Weights of a small mixture-of-experts language model, trained from scratch on English Wikipedia.
Size: 8 layers, vocabulary 2048, 103M parameters.
Training: a variant of Adam for the experts, 504M tokens, 3458 steps.
Below are experts of layer 5 (counted from 0) of a mixture-of-experts language model. Rows are named router (the router's row for the expert), gate (a neuron's input weights, with its number), up (a neuron's input weights, with its number), down (a neuron's output weights, with its number) and show model dimensions 0-255. Each number is 128 + 24 x the weight over its row's rms, rounded and kept within 0 to 255. Numbers have three digits each.
After each expert's rows: "comes before" lists some tokens at least twice as common just after its tokens as in all text; "mostly gets" lists some tokens that are sent to it at least half of the time. This comes from a sample of Wikipedia text that the model never trained on. Tokens count by the router's weight.

# expert 58
router:141176146091127141122153121108140078143137097127121138135127113146149169085111123102139114123119082145128157145098117148160142118053136075108131128122100109132146121162087159152109155138127121119126117114152107103132151078122120102132121143128135105134129098177165125116172118165140150134182087131128107130131113120152145121123175111135086121133097134071161159104147071111165156133131147129125119160067102162129117118092111125089096132121154114103128139136113091105167081133143083125113145148126136102072161146133128164136151161143129137091114130116183166129139127153144129158116123118130110153136110114100138077113114130098105150078094160133171090133135113136140149096125133154157073108147160123120099145134117153123153137127115092103118116136110151156139150146127131
gate1:129114132101111089102099123103110135153136119144126122144129113170135153121088137175142092147151104103110126116153088174092087122139104165103150123105089166166136091144121078172135151157142113108120134108132120157125161101109163118127107141118124115108148165127132123128125117130111121168167069132116112112159114126102135156120138119152090095113107144085179133142128123118138124113125158160151114110142121097116180114145108112126106150120140085122137148103128108058114182100139151154144101118103174145125116121116133134122119137135157094079086159128156152157074108117156163123108138125128115145098147138122123105119115134132100135108182141158145152129128153131160163112090151111151085160117120179129096130073130127102154148129116179139088132147148135113179107124142107
up1:101114117168123107163108141144182135132126085120122102104104113151136115127121155146145131173127178160098076124153134177125159109106121171155130103137146113106141157106135161089112127122123153120097149116139148133145130109121120124109092106127134117120145153109133090104141131119150115142074191146120165105142095144143135116143103169116107139165117115135135129190125153147102114140114141168151139167103145123139086143127146123122124132171108132134119137136150070158139103154085116110133148175147119078114152124109136137118159096103077119175133126107114157166153151168102123093127161151165120147113135168152112163105141132148123071152098121155135128102132107135109093102122117154056175129135140113108110160149151130150112121165118105140140111131126107088146170119111156
down1:112081128169113155140154127145109124155150156110168104161137130161199133157152109169127114116161107132090107108104118140081086119134122124127128103098090132158092131131117108182123141095127129155112122145136076108145087089133112124135135143088123111132152133109133144119114118150143114197126092112112106098118173169120131171112131112128102170109105173126113099103143117135122097124096140149163142116140155097110164156160114127141143122168076098130105135145115144161156128132127176153085137146115114139144108137107150106132134162133100141094101064133123189145122141129137145125134113114128108133132118127110086107083134169123110154137116142172117110119144120118151150166157143119177130112115182164121134141124125133112156160090150136130099099168121102141119111129161098
comes before: " was", " the", " he", " been", " is", " "
mostly gets: " when", " where", " However", " which", " because", " that"

# expert 49
router:135141122102102129142098104111110147162134115130140121176142124139179123071109074088107088090103122149118119157102133117140165097093106112090137096142122121205127101135068143135127142112110107117146132128101104111117125099129140127132105115134098087087114126167158119147132166152165116126144130162153157107084130155135150139152130123117102147169102140129154116127130116138138140154135175134095173154099147121154146111116097116124111154185150158109133130150106112119115132150130169128100105136129151139128145095116155127143096183126122137115079114130155162098114129129124159166123106130099140136140169074126151118143106144067144140137101138147143124124138149106143202121161121145151080085119159142157145116119145159119122176105097124148105110130120098129142146131086129
gate0:132121136110110103106112143114084125130114119066126145132122102120125159161136114152163102156116123122120115136113163111112098114105104068158131145130133130105144136098120148103126130117183136137161101144150160115189118123171118120120159152152114196145085096123135141159152136126116148133163071098142129128169154148152139129149127105136091124106139086124113105155097104111161139102120105129119125144083098108161120088101120096130100151093137149149161119112083129129090095164130149140084125134097119135140104115136106123124154132129125138169108123140154133158135158126128107168091131101092126089131160129094107145138110148096144091121116154101080144142186151155166148136119098127117087127096121162147181098153102106105107134166143097127152180151135094140109110112133118
up0:132117098126094099145131140149123123134112150139091067121126122126132142109117122129124152186139149147138112102117137100139166110119153130129105081122155151151119101098081180110080157103110141118123136148094156118091106152118149141102125102111149165129119123100096134096135139087118138059130102114162102144141136093124108119100132147135126077105088105180133166141111127146085134116145140166172141144120085172151141144099117089090088085092124122153157102083088141120110105147100139105145107137143128139144083124133102156114157121124124138115109126152110154111109170163102133171145131103133130132160150140158101153133123127140121142138137142157151135174131117148102082100111119099122101137114094181116097107157142085106085124145132153117126107117089132173112145125115160
down0:078143129102161141142132126126139123129134147121151115158097135130110073124072122135112134094135085106141095129143132090145119153104133179160135102155142082121162161152100138139137132083107130151124115139115122158079148095123138114112137127120067102118120136130108102108130139108161081133131114145139077122139154123136159135150160098167135110156136155156146107148133105098083120157163157112133165126150149138125097130088123121180120106140117135150158157125117144166111180127147153168080099097124108130137104144134185158146122081129072091156115144160127150116122121112100162094148116114142142137084160129137117115108138145114115105155124146154160146136144132099120140119171139101109085088116122147146134116150145141104197140130102121161077089142135124115132158119138161
comes before: " of", "s", ".", ",", " and", " in"
mostly gets: " change", " development", "]", " case", " death", "ity"

# expert 11
router:146144131090115112127155150100130147100152113139127157148123103118124133111154135126117121105121112145123137132133141129139153100099124091100131143121134086144109098139073181124155162134146111113144099142098136095089170094152129093134145141163130129137109152136153134161143147150131078157137099107103129178124167127130161148118133110151087108128136133117162166101122087116163139124137142179187135162126115154124116137122109094127150121154117107076140153149108116150140119157131160108114112135076121130108153123118172177095185167146130137110120114139171167119165116133122119190128136100111145132134180131129159101085150151083084158147152148105131128099136143105147148138141117151154123139145168170137101144133185134130130116126123126195103120139124158154140137167084160
gate0:137119118131123101106148157097103129111113136145144144173174111123146171149077101097103107102104094140128118127113137121089119108127111153107131151113116072120167066140165116160125089147119142129127097124067100115128108114128142104116120160137158145135102155134177143110183137153131180119144097098117098166125130110106145161126137124151137116116142091126103125106137105133095138165146135143157152154151105112134155113142144182132102150100156109145093159152095124160074116159139102135116122106144105117098153107137151134127130140142153155118072144118123136139147121087114117133083145119119117119118153119107131136169124111133120161098158137114146095127158162111120062119088099106135130102130146145140122112154135097139148108125148143174168187154152082153115092085104142
up0:111137101134101120173119123108138096122083121136107138098137079092136126094122114082129121160131180157142095139096108148134125117104141127133145115156159115130113088135105108113140122175098118153125127147134147078125100125164112165173135135106102122105087113119135102149150152182111121116117106103131101120115094062146125142121161156108154170133169138112175141144100113125159135078104124120131128106160136174105103152125119089094126149125107166096079105123090137146105095117153113166144110143133153117097098130137114104139123110145145071113092183123139118111143102125124140101131059104124160115135123108135123115108146137138126140165155112134130122171126125092141128108106089169181137109178122126121116107132157115117076133177124148122113126144149099129149160103123147
down0:133173142127176141159126146141130152145129139110178153112098159132138126114089130111115125124162099135102088114105088102155136147133103118117127090091103116133154145080115139160129121139098147148094080075119113157136132101122158119104123132156137139133121096113135134123199127134125149143127130070114114180119126123118190134158161164161173134116102125156080110118158146142154154135134159141130165154119119170109147114121101131116133109120157130119150088154138129086110138172155127140130092150081134151087139109127164112129132117115112148093109111156130086137092094124092107093118144098140080140116143140088118128140107140155131139092119147119122115085128149112136093172100107112116154119100163132169114124117137114125133107125160132084139159177127113151133188154103136
comes before: " ", " a", " re", "cc", " also", " not"
mostly gets: " became", " been", " being", " was", " become", " were"

# expert 13
router:093135119123110103115111127116151129143137095111136089152144149149172110088104104117139145128111120142148114140149117140152112116053156129109106061137136106177141139139117170098152148117117131148126097118104151109110126121113110116132110120135084138094098119134154130190182175129123132147131127140144115108137131153163113102108100122120110151147096137076130109110110120152103132168093155133107101123096148154142135134116122068115113139169139168135144093117097098091122140131149175128105072159105142113100137117103156103135098157106103135104123139092172195102144119159176149152119155107126143153159123110133118092094148104086086142136139163129137137127111169130135160144144151102116106098144206152128120137138152161127139135138115156132138113145124119171146159126115139
gate0:186136187132115140138085149151116125135118128163146127103110118166134140157100153166143155105119108123138156134133164162133131128124121142107103097112085147136102095171120135082105152153134152101144163142109194151149137119157123142154108121128107143107117147162104121148139142168155141156150117166123141100137124100173159137104135136103123118170136130093126122150158169105100144129165154165113133156135083147122146087124142096138143118128128165158087136125164102124110108129122155127114167145142120136122160133124131137087143133141126080141109116143119145102109120152110128174112206101103153109127084135091132122171193119113164127113176131116121099187132119135148126192132081171123114140120126123136100099126153117138115124136111131115120101137150150105115103139122183
up0:154135110120172145101095084106065157158121108090137131127100123106148133164100119128133134119112135159121107135110150123142138127120169137158147128128134151108144157124110124128131115141119087147150133111146133124145131073134170150118098170137118144142123114126125139149086123162126153118123140112127120162136100107120145132146122106114131146069124173177170099105089103100129107191146116114110182149125127113102152138096135167096160136152103101144133138130180109148139098145091129100140088152110090114109153150116095140184134153157145091132119132133102136150144091161115119111136141155138110094120136168133141156132092091153132136185106106148071125094183083128155114133133091137116095128169126139129091163099094164106131142136131126127117081144118106131120159129145080
down0:114173162108153132115145103128138157104124174158135086120159163098149130121087129187135099080104097155128092133151125099148134114133123109141102112132113116122104153122164118100131112061153121102104152145136131123136168123094085104118069147161082157124154161155098135171149118133170133129148157125161127173119140134139159100113123112133102110143133126115128100137118165122134102118135097130133106151143132131153113094138140104122089112156104114132167104115129111104105112145152167085120161100134112147100147140148133158106071117081079120124143115092111100139122108134144134118151118131113136142168112164128127109132091136190125081099165168139140141130139141084121102107114140125090149149117148138156165166156148096148154132109154119136124167145139101123158101152147169
comes before: "n", "d", "ar", "mp", "le", "lect"
mostly gets: " E", " Gra", "E", "Ö", " El", " So"

# expert 5
router:127156144120074129144114165107122149188123125086122130141153143141191140103081134106125136107104113138106127158103097132164123162130170113104110069136116123151146110119107146122147146155148142106138105135115137098099168094125126138120139120157152113071076166175162105170172174160134104143122100173115110159127110128123162131141135117122113117141118148097126147131094114158156145115111130119149143120064110163133124144121106068066121151157144131146161110120129115139149128153126157160131062144079139147140114133120144101148123158178102137098135105141142141116123135114153141153132150083099123140121175124123135106074082129087105147133130133153137130146118124111130149126109143126138100130164153177115153119116153136129123158126104110176126112129116118177116134139141139
gate0:125138151111105124112130140096126107143124126121155125145179098110170173120102122118139132156110145125127117136121123152123132086144112112115089094176119093134133096154128131156136134178132112163126100151131137149072099100153141074091150146163116118096130108115147123124136127156146147119130100135114085112090107137136150076128130103141129192177124147093119161130133125110121111168125127176142085128125118100109156137141120143126140129136152118152150113136109110096111125135177130154128115134183199133083117112148175127171118141125107154088121128127141117087140128130099160108108092109140146164159150065151131115088120155135116092096106118119144102137129122118138117179151139126121145064123121133134145097169162141155129115132183123156176145142148154130163170125142135
up0:120114169147107169146097136083122092154090099097113124154183115129113140142126123088110115124110072123086115124150084145129130120092080128090131123106092095126152132163138151148148146123152113136123099110128099146153116104113126136116140070118143092108132150138129113080152109171107122139139123161130119166108081102131121107115133081160143170136180114109116134119137160122136139107141170139148147109120116095138142121140145148116097123107125134138131108118136134114063089135183147179118106170157177144143111118139156182147079125109091163120129061094149119108115141137116148107118073116145123169121168126142113136133131126159099141138112151122150142107119162134141128127109143108120107089123106091115147120094135143124171111118088166128156132116133127170120152154110138
down0:146120135137129147121139123146091068096082132129155122082145100155081123130088115123127127134146111183100169124094154084130107131134210093117166158111127127090123145122141128116094138116178150092114116124168131109129166141118144077118135128148124127150144135125101125110140136111146149093150109134097135157140103097097143128082130104088115074123157157139102116144114139159123123169046167113080123131139140120146107141149092184129113107117140163130117082094145113124166147134084103143137117126115126151150132108115124145153130115105120125124126126115104059118110126113159105158109117116118136117092145116115125167150148160172166086137137127112118126139104128151126107072093135113115105114144108120124123127094127112108123091126112108096123095118146105107136093126159134
comes before: "A", " |", "P", ")", "C", "S"
mostly gets: "D", "S", "Z", "O", "T", "U"

# expert 6
router:100110137090123155171135162082133132131104130116099123116114138148170120101106121106120115134106137107119123169117162146152158157098116105096166116141114117177126110117112141108143176159150158127172109107116119125097142122110111118132157114126117118138073169158148119141181161123106121150125104177100144094156137151118142110111127134101127125132115133075107095116145081137149111141161165136116084137104152179121134113061092118151115132193128167087153109162098123136119101159125128142112093139130132108129116105104150109134132131161128144123138095120168159135129144106128138136116128087122108133159154108152174139070138160098086120134121119104134127115136113103125138116106126143179077129152187183128118125104130179141119111122099119140109091162121140163097144127128149
gate0:118134134127138116109135153095148094119118154112147147130131123138134164126162144114166130165123142104073086152092112129144140077127135076183141106117128155104166139127104160130141058196120142092158149143098103138102176096082112155136111147124156103109157101136136149119118154089118072149114148156096133103143152158166134123150120109157144129095120114122141131080122117114097136113125147144117135125090117152145141180131111130133093135088154149097144083097131112131177094131125138123123140117083112111099123123120120106144150181136138096132130094157128135121172135124168142151157136165092161120151155153136165113152096136117129119141154082113145102117155113130093130107116164121126145147143150126126134123149150145151100166091165124124112165101113130155145137083165121
up0:077112107138110088128113111137099140143147135167117119112113113137063092154124131106088088141179134160154129125118142161128120121167113139120146083128154123140167133185127083088177203112098124152113133125169108115165115130163177139088148147111131139108122154123170116078189088143135161147161117103116133166095119127126128126141163106149157123130172135115125143098110137131133097152146149133143111165158122143107117124138132137149115132160087129102115126130158127123137136110137117137114084141107104120153121122148133115081142070125120117169136139107109108149161100123101179119117115099161106092135130126164101142145121101126117093139153149122118161113105138148154139163112109134134122123118121121118088148126127112126155133091083120147095102146144125146106113158069168
down0:140133143108149099111132136116145140137119106157155083177118138188081133118098083114183139158125137097132142148130150112132155185145174171078119118086101131063165142137106059154122165148123125116131117163151144131108093131099171149150135158154116094098131150116148138100169149132144126150118095120139124130123130144137123117143149106138120122114145145104160149130128116122124121107085118122114155113121100146145084160117155147143109114140134107121125145126105110127112068115178127135109095156112158134124114169113128087121144130118126108136164140126177062105071138155114124107144110120123134134088105156161117163152112137109125136192105111118151161151150165134131148148124126119144112126124157079168138106142148127106102079123103108144126138147154113138119167117151132
comes before: "-", "|", " Born", " Country", " P", " O"
mostly gets: "/", "•", "–1"